config.toml
n_layer = 12
d_expert = 240
n_kv_head = 8
vocab_size = 32768
rope_fraction = 0.25
attn_scale = 0.125
parallel_block = false
init_std_down = 0.0
lr = 0.00208
lr_mult_o = 0.666
decay_shape = "linear"
seq_len = 512
Below are experts of layer 6 (counted from 0) of a mixture-of-experts language model. Rows are named router (the router's row for the expert), gate (a neuron's input weights, with its number), up (a neuron's input weights, with its number), down (a neuron's output weights, with its number) and show model dimensions 128-191. Each number is 128 + 32 x the weight over its row's rms, rounded and kept within 0 to 255. Numbers have three digits each.
After each expert's rows: a language model's description of what the expert responds to. This comes from a sample of Wikipedia text that the model never trained on.

# expert 20
router:152114151118126121090177074123124126101126165127158193139155122141071087127120107125159125143105171098144131120119106129097118074136138106102117071123145204170130062144111168121168110171153110
gate0:139107127154122071152154087156177159114151163103139151113186116152139124124106117190129163155143168130134144074110142168185111065157141124106140128097074150154127069157139122155234188147100122
up0:119131157119132072161167136185121199107159145108180148133152094126073145141139081138142138078093149100165127055118125169150145100128136160115135088055092155135060064106158126085185127182128132
down0:054145034082105127117114175086111149125071115109135170179179126119123114154132126104120138095107152119098120122148119161114174074165114115138122067104151157084102134126072142174092104099079127
gate1:139086117118174170139109133126148162115192205111151114123089173115144093117131159103175066129056114121129109146109113133118112141152149129112106129134171061127134128149121142179092103092098141
up1:125116040154085109166158098112141181155142129124075115122110142100173093144173165102149118112187066106131148131149116151192120118111123139132185168069114063164108118175164116104167098059145092
down1:163125129175094167138125128158131130087099115114176165140142190152111086185088140133113090075146161123112090203102096128136103079117118121102133124155110123113178085123162153123105104112186113
gate2:124123132126188139086198110129105122128153147106158223126154094154156099111115054155076160136128201114125126124134100120104100123164136054123141143087068141090173161151139123093160134106172083
up2:106167092181201147069120156139140113101159041141121212136144132153175079094093069191081156135126169108122152089159083207119065081126111083094123113125092142095157162173139145123169177161112104
down2:113137154125152145100076151138126106156126157149151151125132146134154147165116077123108091092141164153136130112154149099140132131175134136136095141121132122140114100107072099156086113231139178
gate3:153204132134132089131069164115119153147171134103083111169095129155144146122210137109206118113109158146083140085162158072065148102109121118090108134112092131117149163098118190111091163113094126
up3:114138154109108082139065135134095144172149084102101128146109103084151169113207109138151157180107146175078122112131123142083120094109116149102153108146077108068135168100141192120106143141106130
down3:169121136179131108116116144143080081192130073084098106114125146123116123133123091089099155180099141118155145125129071113085094144163099116123157052065123197145097171096058180130141151082055163
gate4:102144165139115118084123062155112158137105160166182125176096083137157096112116136106148130134096115089094085102111154159104138115149180114142067154086146105150147079148075035116156139089130140
up4:085148110106095136104121109170134109123077117136161188133118130107177120123195128096113168120113138100104095101107145158098091096112133101126051114103122117139115069118103077132107143075141145
down4:160135112172167177125081068156106172137055119104129140202114153092154074140133160095100157076168099153134113096094176085130165162160071098106103120135149135127128142113132112201100165081143132
gate5:132097131105101147098113186129132157160107141127155151105112136154153008114110142122128161124133100071180137088128186085198141166053147138134131117117126064143089174201107199085082094188049117
up5:124141073100025112133097130114141150089132109151127163179139136143132086124059117126085159126157076085153041085121152087142111171048086113122108131105127146126081156130154125106118176182101160
down5:142106134139107127108114129111148096150087141086104148188100041113122145142133118091108098109117150093105099121126113102160133115125116147095143064167064168164128142168165072085103111142075136
gate6:151137130122179093160139078131124110135095138105097094126125104089108080135145140103149123139096128107150144113135141133072126116114056150075127148167155157040060094152163144086164170108143132
up6:149133141173190085157127103178171122176089130138089049140115092125130087155092117132133126112146115147121115086114130109094129110106096120099120139129094169082096069164178166104175138085134159
down6:145115130167160161132125147125140121172091142121136112149159136108116140115118072093125161135162145149114174126152138134104100155173090112190095134105066183164178091148145142078151213188099142
gate7:154239152113129210110156146127107099098149145125093188151071147156133071143184149115148174142152136113136149169109111130120106094131117122044139119152176115183134116145158132106132139107145092
up7:147221096093105186120146175177041171204139104115108163032149095167115147155163105110117189113133103168130115161112086125150160107103123115084089111160154151121132121059107078065122082147141061
down7:167115129094167127114130157126109136064140184100107102110102113158161107146172125187092124157129122166192098124090066116148108149186100104134125143100052161146104179177163115125134145124100160
It responds to: Nouns and participles in descriptions of buildings, stations, coordinates and demographics, e.g. town hall, stone, station, households, °W.

# expert 0
router:148095149091089123146151075095132129142190118136112116056101136136145163100122105183178100111151168123145121173146057138171090078108126092136120135092170204147096118141128153111152113125147096
gate0:194132120149142106155116132124156157061087077124061074204136082193136200055143102141146094099147109138090133127094147131137167094132189149097112142102064197147027153093039134126133080132193141
up0:198128137143090124169079112080185175073127070146061066181093095183124204096183070143093138132170105171132131073093224123084155120131126152109110151147098145138052176131091128115124078072149112
down0:063064155114107072083199158111090092165120063103121103138151120149162076066132115096140121164109147183154123087146166147134109136135129108179150151089144153071096153105200122121152150125130127
gate1:174095175141149127138146095235108179163126157136141158099129123146122117121103105124108110089128128075079126183146137141141088138112104091054161106099133083137097109122134166098183137168114117
up1:178137142157107157137133084192137100122138112119115169139144123122123191172141150103110055128139117051114085165141122115146152184094094119089153075130140125111114123093131204102158164161126108
down1:052098172122124120159166117105135117127123195164125115097102172140166154018087139163138156145034125148148141140139107104121187081183154113076102114126167147105118101104121129081125117147080135
gate2:137096094071104086166180139089112067094124156136099099099082100118066125093111127171213120192151163091082192109155157050149115136099124141112095090092198169140087116150198135129121132106105220
up2:161072103104078110143102109067162096115150168121123121120127110164114151080060152200207129215159171094140189110119117124099131147108079144126149094065188136153116085088168139100175160096150146
down2:108127137145101150128151148071132088098226114088108129090112116184123151118093104127178172120098118109099150139124120129103031139131140197110149098140124123160183164105102133147123136168145134
gate3:120113173107185140165103190095150138158130097113114100162159135116117111122125130089158198097141064169076165133145115153150084122120068077122114148142138117129138087091162110104072104182172110
up3:149161149116149103124130160099080169143176149108137115112171092143100113160083133086133130096142120122069169186105125145139076124130052104120129185155198126105176086115158134105126142156168146
down3:128184078118108077089181140094065133115123123060110117127167101120122071144115107075096082123120141165121106160163126135109105130128098108138164092102106153103127089103150137126103142134083123
gate4:171097116139141184117143130134111162164130111118071108132141170083166120079153180145149075112160162120198127135101084134197127168132084119119103125138124138109111114112098117137105128173163146
up4:126114120151108185130145121096103173163160117126080100144166185096145091098120146174150133145115169068138125144100090150202149136078124100120139153134108123094115057120083135130131188164176122
down4:131088146196134085100099139055122084118091154104135143153159132115179121164183092142171072104145158123163148147157167125139127152124147129135129092109110122089163175159127122134062154165136160
gate5:109113094175132166151119181146104127131157099130140114124094136111100153128109129113193156131137128104071123084042119153140110133084188173132167120087122146147092147114041132138154114113161115
up5:091061088177121184130181152155161175064080088134117113145109108150132097096119113084113126110144100089109135098116119073118080145095140184063100104080121209106116175169080106077132169125144168
down5:101098135094155136088073128181090155120174100135081166130117143145129108163159111163125082078104153109170104034112155096192117157158154120116193123086151048099149057144101133158115161116120158
gate6:044092138073129151129100151148158133086098161194132146092085140096120178195098117068143071072143148129104255147132123162198097073093064149133132165165138140152151172148157108157137126164123172
up6:069105114114131190128107126179172154132132158149122146083073154095122204127095123122098077099139136136100207121151113117163088113056076141139165137177102167166163173131161100154128151086149150
down6:068119162037101096147074107086123085111098133143172127146131107058149158120178154082097152125080134116203184157055130122112153121050124104136141159126193116123120101036111102106122101189212117
gate7:167130184173105152150116126123114173091115120129118115120096097135142117167131080154118170133123117105146107123124125176159104167116100104091127114115166065093120124136073173111112186094174141
up7:121122172195096124108110152058124153131099131125111065076121093184144084128139092165152170133106168157111118102125123160128127142093175088088112086175143129117136100141077153111087185152165144
down7:094124145169100195137095147165137164133101178092138160131132138140104139094159165133118108113122106201129150125086119086154105111125143088154099076177131168134144109141175100176185124100125095
It responds to: Ordinal suffixes and final year digits in sports records, e.g. 2nd round, 4th, 1939, season, Cup, League.

# expert 8
router:139146187051137164078123070132119123068117095101097200115124139140100099079113085141086121124114157077097131125125061098133104066171108097148124117102128143163120091125130118134166118173177058
gate0:137152144161127150123117114080143072174122129106138154133124164135147128140114120112066171085144158111127100122061151106110094112090118052052106131164071141132146124106084133181158101132140136
up0:181095176128099119091091131082115087136140147118163150189106174148153106155069134065071145117074122123096088139108136173104130124114087079064114150142107192183134061206093164162162101133132138
down0:185100104072105134151208145145121186112168142137149078158143130127157152145152138150170104163180120118163142100114156122126188167132139176119068176106117128098079147156155129132160140129124107
gate1:078142157109105082152111106102183144069072060146144132123099075151140148165148123147117110130112178100124114121114078147124077129107136164127100103158148123127203096134147077125147130135138128
up1:078138125121136129184105137109141147085076083138129146109048135144156148129104161172123111116106135130128139082164128132135096130077130116161096160156158108142132138112171093161097113155137106
down1:074122067118071147138117170203106116184191136115209089114158192103134136071127139107135167174113079108104062135144132163103106158142096097107097184129078183192142167161120103144024161147110118
gate2:149124198143056159129116135109159048148160143128095196150148170148134130067101120113102106144150179100186155109098109162100129091139097147164141072177171131161162095078114062178090134143118091
up2:153079165112153139109100111114110079148148119086105151117145144118118098091127125104112130112122184138143117120114128131121160100118087126167136091169160118166125091112077144172125134118145079
down2:152131146141159085153148150123096090137199151106159025176152110135140136104145172151133171081172140121075136100147127134120153115113180151121138156071135075115112139101171190072112144083130187
gate3:145122087093112124115125177166132091158164061101107138109120099148203179129137152100160133140064118144205114134136085152119126100125141123116135140138143113037149106095210134140151134139123135
up3:150149123052101180111112156140171145132190133111151142141104174125194139123106160080148134187045158147195103137156081136090101057161105119121161192125140117059116095116200104166133078137128186
down3:141123094085140128126101106102134082146113135119155187151059123088197178111107139108077104120107098066112080203142110143146169084137099099158124085130105115154136125158097108180193183101115141
gate4:136174163136104110124077131172102104155204130106169071129134171121136145152126081163055173054112176138103148176104099147152102060142158113154128112192131098128096146158106149170108138151087140
up4:158152136122136109125103116169068102129167104116119143139112172124149193130119072134104205056063183089114152170137046130172036110162119131145121103147099113148117180172101099132073113097135128
down4:088150124064134160074106128091157186117110164114128099102141108076120100080182126111153136160062136170148101169147103123103121185083141164170086073110083131111184175146154120111084092138132131
gate5:176171106084113142108140196133171139108127148121120130152219116140097042110161116102099124188172131138058128102110076109117127144129126108178126178114179110141141098086138120115100153099138148
up5:179110106080101201103104163152217094117125108088125060147150114083110126134164046113123116145191164159103162129105157144127141120074115140090111189080138102123166095097133171116079172164166171
down5:152205138153150109165148117106084179156057159124127142156169159120141156115127120138083118116100166134137066076155112174086107159142121095141145107122155080116111115127162131138076119144084101
gate6:137126099139170168143101104181098146193122082167097115106150117112114095121047170093096105130163172138129073118157140113069119108154106111161130109114162175065137130100213048138162164115104107
up6:136151136080131131138134058150108110116130123110176154114114120126141139122058161157102113148157144136119111145188119102050083101158155149115153062123158146062146128083137139084081172095153129
down6:099082120139121132145115156160096132130155150115098102110151097118127128089199111193129131125124117150115105106148180113103120113132189100168161131165149158148155084151106140147096118090179105
gate7:129121142120141137113139183216126039138143159117095149150102094160065181157112095142168090097137157102100136126129069102133110156193153165151115154103104094133088070094156167146152191153131140
up7:141151104141109187104122241185119065110116119151150116165102114168087126123097118132118105090083157097096127122091088103140086122157157111113137146147125136106103081114173118124117136189102160
down7:108165094198113108076127089095184076169125116207092123122113122140121159105072155157149131178175062125093119156104118115135132147164094149187143084149138102102043157175161146136055149169114149
It responds to: Nouns after the, a or his and often followed by of, e.g. member, son, Minister, Department of, rest of.

# expert 7
router:115111171118086167107065092122100083110135118128117146133158153117134113125182152132137121140136161161104090141111126129092140130074127096096056114044096109149138165155159121116150103105164104
gate0:117095174148179126107109121152101137172090185130074237178143117130132158179110127102096125211116139118117104090081122133125126079180141151100116183137138106185101090177101150135161090090133107
up0:120102139131193129141048112156122151187121178137085192091077151159161163156114189167106126144117141162118115112079134143166187075158161128079098145159146161108085099081095139087152058114152120
down0:082090133098144134134102102141095120186191110176087118135148132162121161205043156106037143158082082150121111081142076113091111164111109171155165127137155121110123144060165088129149081146166134
gate1:137131117099137106079080103125113113073105133121173077162116125101101083141135136202157147132104146157122103102083185122091134111094141107115088222123192069113131100173149141136095164119127161
up1:138079142098116118111099104141153094107101121141168080137152125096107136159137137189093131108117147139172092198072214113112081099076166082163154168094190149155153100142160124115096113184154214
down1:169123122162097116185123181164096117099116110122149152199160155107111152149146104114110167145142105153118166107089150116084125162150108125096092130056161143136147084110113148113130132118155156
gate2:147116142110171198092109135138139143111114138105137088161135041070076108139108104212092095126077140162079165114082097167072121145096100119140086130089141080178059166165104147132098142114127063
up2:161085184156122092098144150135102114190087120130088090101152196117152160125130123165146137104134179132141133162153121115077128127104151151173146084200162116115105086088162133075136092095142112
down2:088200115144121062133131193075087149114255150093124137115103174133111095179112134112166102125082162137177149103120142095107093114160141067142118135089124121111159152153108098118130117127135120
gate3:162123106154133107097171156128118158175143109111094168153165170114149147155101097189143162104159126156074101172163146177122130131102145092152112159123145127161154149177111133134124183078152096
up3:121132179124152122110174159136085054155085124101136165127116089116137184111083135143116193142138135120093066145117128123115152153133129064135122128137087132102151158115135137132179123125171109
down3:139130113179108135123154190115158127105118127094082138230156123186157125053105140196116108113160129151074133176148127147123089157146089098091109123149120160203104086127148124160165066113170155
gate4:099124116088139133082122100164141167108125086107109129145098155144191134079199130131055155143126104128180117113183132117164060183145137113132117051088129158088115135153087155194122136155121089
up4:119186159089131155078143052126163138136124079132097156153100159176152161064145075109133126165128130123153151143156109148086041164106124142108137072060098177105110121134163146165139134115108152
down4:133118110131146164140070128163148113128133156136122119121104204109140125068146163103108142079139096095164159158172113135119120164097088165142160095194112139154124114146094184095096083153105157
gate5:081106141065136080102166080098178158166136136087177140132129125162146146125075134117082142119087155150078155130130111172092047128160160095099110170165134117150109122098151135155081140140070116
up5:092143146086106146119191089098128102138162137118140118185095154164109198134119115086088096132122151129151110131137180128071116061145137107090102187126143127148126161062149135089057176095088127
down5:086086097090138081153134131058151150139161133162156093163120161150106155140112161088092089204092122089128125083159067114130197129097175112153163101141177140168192060124181148146113076083096110
gate6:111091093133139121118139131076082121085094082136159130036114175098096095097166138107127156103084171149166130164144088123107129061077114111098148119123195107131116172148137131116121165102098173
up6:122109116149138177144126164142128092141098113096125129083143189108121141061171200178145157130065172198172154163104081118046127065126144145085125145062188142105122147138153111166155135132133134
down6:190138130120124117118154084065132137114101142145051118105114144132083101085130151163128141158077129175147141117156113140074138161075146108150138151112109138139223139114100126046071113142132124
gate7:103198127117178135195112217102118209081183171118186173151170144097181148143134157071086083137148141146164088198133115138057159086088131121101121160097150139156104140146119116128132203152107161
up7:178143168121145165153145182162136211097142175110148133132150143094126127123125099164066112138145163170115123143143131162107178096109093160067148103096160124133129102166111129140129138140101131
down7:129118097188144092135097152098166069135179095136127178126177148104099081092155183102175081097157132138171112162085109165145158075103117145098152139169148133118135136112117125149075172168153175
It responds to: Prepositions like in, at, on, from, and movement or placement verbs such as runs, moved, located, served, took.

# expert 23
router:188083185080155149124138114121127099152159153099113158115152129139090147087057119097160134115100102152083127184125088131158125132123098143098116145098111185135117084122139115106125107146136080
gate0:132119100107143110138162125126137146160134096157104188102173105176174143126097147108158125128127115078101165151128109109067151095081150106143168127170127129090083149158185056093112085188110132
up0:121115115153105115153145137125161086115056164150107111101112134120078091079109097125169087117138169100098122180125145117090137122096104145104125123255135119102117147148122051149106099143127116
down0:190154113135083101102098172132094110075189092141079162111132149145182177146129176115106096128166153103101160151190073141135115114090127138135119124064118123120080093112104155065133163155111087
gate1:112111133109136163144121123067124131112126161151117124130232101133107039094118102099092180124182113153108129149092142220141161147123070107102118169142173210133080186172074170098129132127148137
up1:162116110125155190136106153095066087138131154152098130093198146153105084131106161101131184120192163141076079170097136195084146129151039106111104176167119208210088143188102156077093131146090147
down1:118170127075160160141163151101201126145129168137110149175151112130145150176113114045130144148115103193141133149085091116127159113075079131141069151117156100102116149129173160140094104080116121
gate2:071099233116096113127151115126173109151123177076208160106116127141125110167087161081145083115166173123101125149060078111057145127061104087139121125105150131123112129092129114100121173195116094
up2:065078189146086130134155117140188102202116175132109129112095191117101199133101108084102086113140115114098178091051080154131126131103132082140120107163076147131083097108159145122161167154094118
down2:165163147145115127124096128076164136127162121185094111112142060155129133158144121147101176130146137166139147145125139089148147102069129127143103183136131116096183148152134105126136111095148123
gate3:168156165122111126184151166161208069102135098073087141131153184137111164126114139163133093149083119169141154137123124125132157172135097151138134114060137164150130093124165132157098120117159152
up3:139148143124181161101044087201115133181171093086092121164122131142118191153123160180105140142139124149108108147070131125142232136122116073206110115105185176086152115118115129133158140204092107
down3:131149138123149148236108129117115123163140105149065135078090112142118161120104189122130151099136116133160094148135148112171135167107133102129124099153107178113133160078088141052123129213138159
gate4:205137214084169142175150119101159154125124114091141101118056141140130162168080123144160130087101163185127094120138115178110079139132111129107153201154157110151143142137098175100118105148156166
up4:162116190148168084128179119082155126132158091104125103136093106097120170185101097175115154088070124159070095132133159179155088152157130117093116225181146131142112137117075235095123121115156206
down4:100144131186123185255130137189088158074146128114140109124142127131139097140094150062096102107149171129118160152098143100175104138124123148127124115114179178099123149129086167098101083132118195
gate5:092108150145142132114138119141082101205158107126097122141128133150135117160164125111169095079108116096223078058080162116079075197166086164168089117118154137119138157089112109149143132184143182
up5:102089145087151179128110115134162134149077096173145199131093138119129138118089161112163101095086120111185122097072136123124101152110101171145125124068111091128140122118133088132161177165103124
down5:140118080158103171124111156158165136078109114130110140134077101090127119148133076091112111093143124135110109135141119055197132150169134191121124167151117162092138072093151180141075104116116129
gate6:078120140121128210161115112139114105143138165152179125105133112242090073085139109120108173156129145108165164132132094156141177084149161100103203107138109153145080152149134155125109113128122142
up6:090108111091125205146130138116166102142096108143149104136097134163114096095125114125087167166164123118152149152059072190104144075150187086123192123165088135138111139153099126151147157122098136
down6:099117086193176147150172117135145088112173202111159121147128123119152130126137150112104145128160103062222125149117142133192069111103136141166160140152148141174148173112148139094127118144147189
gate7:148085116134082104097118124111162118083145142102120168108196159089093121110138080164170158138114163136110136171153131111123134151110128104179120134080096155206142169151171086138124092137125139
up7:164107103140100082079124137084144118142160152087140197124178145140072135128105082119119094138112149129095106154070133103156137135094130113164177110115119134203103128116155065149095079162076168
down7:155148134134150203133143136123113156160111119157169177139117208124076146167116111109128137077141150153132072156168063146122126127106120083094112096175150075136114090140108144116161157113093179
It responds to: Commas in lists and place names, subject pronouns he, she, they, it, and infobox field names such as Publication or Music.

# expert 21
router:168147115091138165108083122121156107132148125112153143084092130089064077144096142108132140138146135192150095143139070121124104127153136137075086093123169099121175207107141177075084036155079165
gate0:110130106101145170126178116144138068149065134111099128044101098117051082133151168169159128194126130174147111137163182108146097150161155103052110104169121182136124100130129117159094091171149159
up0:149109152096144122099152097129151104144037118142099129112082094105087125140141145136144161160145093180147065117157166098096098115172127121042097081146120170112150107110091073151111145151141191
down0:146144122191122116091074149053067076144124130132162137147146157096070163091135127142109138157101112120056110069155171098106119175145128135144130164120107196157114123108126143156137106111101138
gate1:147095157136119117132135146126170079121127109130190123064065123136176097178119159127099122058088112131087162158117069122127140096151156085123139081151189097196116136124096091101206087140162190
up1:129132149131163111139128172166131150172158134141134166122135092116080156149072095147178181111124125162155090123043132133146126086102198092152161137162180071157090134109141181105208090159106130
down1:121070173104162117117088138132167083139111178131116096095176126131098126131117100142187090164154149115146101157128146173129126142138084116119172168130084095099102162138081206135156166146144156
gate2:112143087134117163158115175169073121171149118074176122121187148152090075144172190158076146131133173095099124094085146145132072061134144132116165109124170070132106125071129130066126154048103096
up2:130121124101134123083105133116078105173182140115114110145174083153118102120089160186087130074118135098068150087109134158147080101162153103108112113090179120178149126108101126063182140070124109
down2:043125141135071121229184169129192134096089164111116150135205151210080169178142117168124086143066159134134155101181165171099103124084107037087158090156034084135105196169175147105104131095084113
gate3:181146082131089156132158095138096173139101144165155122089116117113153127112138140114119157186144124130154094145185103098104087144112084181162129125141146117107174148111105163137116117179165131
up3:112113126124054189105113118113156116082126141101140080144155103118147150147087104154158133132045112139093114140147136143089112136125178149190055187143136067064164120048129157140167207143132138
down3:093113140128149113115158098137132154132113142108169071102079159080053103192115135169112116130131176119110090150107148138111161181172149189092096097137109133121146166100134121126137147118146137
gate4:107207109083214092147114096149150115125192120185107134121148118146137135174093130153154097164131177127163094151106169107073080110110152212137106148204217075089137067147138193118067089151132130
up4:112205117133152080114146110153173082146141127142136135105186139100155176194129107133134100152149114110119101138102070085099066120135157186130094129144254101101190088063088181146124149180170129
down4:144095113121104115148135090143161141133091098177170152171123084150174106110124158145103161184131140106144103105111173078123163137123135167078120168109069146179140121096152176136075178135152101
gate5:147123136152158118154128085127133100088136121073143104067173227080090111100167175117127104121088146094160090138141157131124143100160130097143120149129190149098147119112166061165125143145111098
up5:139104136132151119106112103121137080136139066083152123078159202074135104161142127147130119121125095103138089128149151154093158138107135109137164178115221146084118068125108122164152072133147159
down5:166183148124083087144125136138133092165135081136098122072172171133165149160129161105080157130096125111102099118137118156164078119097214158083129180119100086104116100110141075172165188127154129
gate6:131128095157180137124138140095131145110154166156105137150092143188133173147062139160154120211114164182171096123110129181105152130127168104047103103162138121141112137154140056123128133140140162
up6:150162111158111137091155131133103098175168151114118145147077189166114137157122172141167154133148135175205105128138126142128152085133135058070094108138153176129093119176107094140126126130202231
down6:124119144128141100126137044154146090141134189165138135126081136111092146157158130167131105202126113135128091138131106146102185080108144120132178127106120118176165133141105112151116167156100121
gate7:091155077105145182168082113132132148176179115130112122133147137141124109107139139126073126129179157119160195137141111100103094161118134149115150065120208068114121178077177119070106173100121122
up7:104132113141161189174111039127130149160123072104135155103124110132172031141112151094151141094121128182109155084099089122160093179146143119118036135115135117162132117091111092111137066157120143
down7:166090080087040148128178143162142099182063095126112145131150178093127148161184097127116121131168094153038167101105121162115154094121122195154130050198150155073154170158169155106132167111126116
It responds to: Year-start number pieces such as 201, 199, 195 before the final digit, plus political or era adjectives like socialist, Marxist, traditional.

# expert 2
router:101098139087122162143166072150133129097126112085161137160102143123116088113119073157199130141117124101145119093153093172082119087128133154123110106064102145161154080162214115102144131184093090
gate0:080106138076116127099221117140154089127119128034077090162163131124153076117093168150177106171102175118083137187131141096141139161093108150178148123162126088081103100102098184142123138168109137
up0:097100164112098078134191098130116129129116084094076130169154139163115119112095090111134134173099158114095118145130071099148107150053146162187131137135135069076101157125145134127074139166083126
down0:158133141147127166135070080155186102104199089116095123162134145107058152133209135133154139145101071147149126129169104123117147166111136094166117196137176129089134159143155140062090149094071092
gate1:194149152118149155121139129099136154133117123099106113079120140125148105066102130113184115194142170147141153110168162153082083128184116146095122136133102091124168064203172148071058158134078151
up1:196136109167115155101116149113128110117163107130124154148142152097140115121089061100195072156128196137134169133139093117100089109162176152127107173131121115168153121178157136127083147097089107
down1:163140174094123100064147143198126123123100060165115164088137146184126154159079091112139115130131142097135125091206151115083139139190100112138106158109103197126056156157147197118096105108144115
gate2:104136198162134123159091126117110165113142127129149150117123111193093162134164158119130156135086133196190189147114148144138146118078158146162084181174152116155171136177110135098119072112105136
up2:103142151163129100124138131096117168149167118131129110112122093192137123169133148097138166105106130125174154111154137126131177116050160155171084170137126132145156092199109155100088101167125124
down2:111115156128165186183131139170158169137100129100131154093097177167174108179057124075143105139101139167112071133128131074183105117126123178121145118147109100119128166131119158128156072114153109
gate3:111134133124139109122110099086066104132118161133066130209130142127068130109099129132150156127164186094134078149134171118158128141131181114111187124124103099062143150128110142183189103107116131
up3:099128131130122094159108122083122160126111130143094136188126136123104114096061124112126178094124132132102122158146143123105063204088125101098104136091147174122120125114106181121194127162089164
down3:056149125138089154148157125092143112118129089141101148074131154105119113108133111168125175153159092111159125153076091115112092193142124136153080158157109142106154140122072117073152139094136121
gate4:131152103093139142157170121182161077116149142099133134183078142153102112099149129163143127130083130131079104128097156164095146097130159169139130163191167122098110086108150154111054152146053083
up4:101120179151165151122082110102145045090129169092145124148123123109111115065100155167121144085113158091116152190141131107083101097171162138108131111100105184098121173141108118110079117097135112
down4:139137115105115076121096097090130154156159113114108129104140129051113136158106115106130105211105126057177134112148115139179147136112118185150104146185139117102142124142134158119150115122097124
gate5:123138174142178060151147153094171135044128186132137170144097081160122224136106137100150156122094151157055125103133156090087129118163086098150117177153130192043076136113151128080142155075137087
up5:127138128156169138156148152116176107104135179111168200152125114150123169144116150077132164170091144094099113180120087109089160079099032100162113119137113183091091096104185103143193144154192111
down5:148128146173103109167149053103067094128100129178090191110108121132116144194118120091102144161138155144191110163137144178134144128110132150096102104148170146113114111122153141171141132095144122
gate6:103126116071108139101132131126066156099144149089139051132110077061100113141134202143149113137153167123075149128125118152083127189161146162126121180065171121111109104142118067106090118132159095
up6:121108140078128094152135086167119190083158129132162092152091067078097107149126183185146090181138137160116163114122166190090181123186081157130118141097155152131060078195105124114112143124163101
down6:137135079171144092102097076109147080102105111171154145153131147158093116144130058154130152172117136114133123059098142106101145098123018142165094098143131155128113071141113129157158079168130119
gate7:152077106094141183118165133149129145130108154078179162117181139191097139102127156244091167204190074110136109158120081160105156142094130073155136108118152140183090176106010169128149165108141130
up7:168052153123100186137089102152118118151101117117204132089211129168092125075144109158091149179174145113102113170127152168103178120107119114104142122135175152198087161149062128126134125123163091
down7:138158120152174155180146129062118113155128125060070100151182145094111096100108080090140115151086058157113083093165109153139098131164116118118097182093095094156156220096145054125137125133109068
It responds to: Bare spaces and opening parentheses before numbers or glosses in infoboxes and tables, e.g. Patriots (2018), ft 0 in.

# expert 12
router:077070144111155108132118142128154174171171126115109130142084122088126173085145161124109076135134147105197117133165111145200078173158088167128104118045050156160136098149142118065159114128171114
gate0:119095084166169129109169101139104109106148075109111098149132136164030094097095158133083066117085125119135125147189115112177089146090110121100146140146104098122150116169088085106158112149123116
up0:091141167120132100137108117111149119109131104081145132159171133151104087115131108201068149119078141091119163187144116173175096140102134133171154107075057130170121090137087088122128159124127127
down0:118118143133122102133176101118165128167155134142086088131116138182115093129103129054099178125079170135026159164117130137111155071157151160039174111153114121138094114085154057057050149074135143
gate1:105111113117103166150084115138162161148180157093139114110171107120064122154121184151186136164071133091165178142060191176124142117175170101083106127132105117116161153108119153141092156120181204
up1:144118102144092144149120159132167146154228105092100109139109102122064118156134130162159124110074122147171109171111205163123110133134139083138156107110073140104161127182138123136097175125148178
down1:111132149086143081117104124167147206041139114108158150121102170155206145136107154132145155164112109079175089121177195144073057161090109068169147028108125165116132123121121125143139151056101103
gate2:096123072120119103142090169129136086168175109124099096097099088123088093160119212083125129097129189106141103103125168098144122126132175108100124156135139077165161106136140088115101121137183176
up2:079134145138132129144115157134133145134164133151119096131110138133091032123149118094067129146103135124141140106152181119163074095166126118115108139131145109128093137202136106097120189168156180
down2:121100229128118114191133117106137119142086148150166116092145122116198180119136088106118132150123151128156129173125163144128131055152140135136113098081130101147078123111168113076111102186169176
gate3:167177218061179117159118138080097104128110104098116108136093086095140083165139089150178128161177132082105068103097086146124059156089166106106149112141088130129177116085119160137163138123117100
up3:122136190114181146141114148094128119125130125084117113169108162116162133146116090099163165148130134129068075093050121179119109128094129082065100091160117102091200145050098121137152117166141119
down3:125160176113170178167104131118138168094152136153101089165130146086119143134120123185185090103144093187177082081121099124083116101135084137063120167112093190154167144110180121060211122164128121
gate4:097110119127086174066173128086163113115087086147115085122142147149125182122176122138172080123132145096134095105113106102143084154108158082158029174127104184100114128113162149147099111170188150
up4:135130109097109159132120161147153134158152090165108146149215090119108181115175076119197047108140133057164104097100148103073105168130168159092133129113097153121123149155169119126115149150162176
down4:144137171121117124148135083151142128148195155125124181105100130142149123149099097160137171099127168137218132118106096162087084105097107127186088104163143124118106162155127123132163143106129074
gate5:093125098080121160161163077143159126128056155082106121171161151133122145099159128153201120081170111173086117121128124140174141127151128162113077104104100108153154071107114073110112150114195126
up5:114117135102107083166130089156144146178073170107150112138138151130116085136146132167155158115138137143159079162108093084188179160140126112117101134160098089090107144103110076120087162080161196
down5:162100136053136124083166126165096165177185153170151160107138164143118217097109079149111142097096084145122115150188158100113143135121097141113080105130173138131122128101076142099150141120083135
gate6:132090133137153117162101101180102182167139100157139101099070128140155126129083173079093094151116156119191117134129101119141115146106133140156173176056122209164136103164134140120102184115109077
up6:141073091104142135140176152200148149157106070115112148097100085092132123145136153145098050150123143075171129108106118174146122247116123115168137141060168109149161110171080118117095174147107084
down6:136096183141124178122096139106143103053133142146162144120094134165155145157146149082123156132163126118074153140185132084078136136102175137144210171093166141126105168137127109086117119110176052
gate7:134116127105107128127154125121126121164123147173073124158157110109086161220099154096136155102152100112185124095120152111055071123120137155153168103113123123180071112151135130080133094123084141
up7:105201141062116178143089111152090144156177164137077090100127129124141119212107156099091165103121105110139156065146118102116071141108149105122110121127135114143130129148088120058128151108127112
down7:136099138113127089112072101091127102129134169179117133106120116129137175121038179065122131096132110133150121154189100104136101149128094164162140195163105191164078107117198105096141099065135107
It responds to: Numerals and quantifiers opening a noun phrase, e.g. two, three, several, some, five months, Over 80%, 1st round.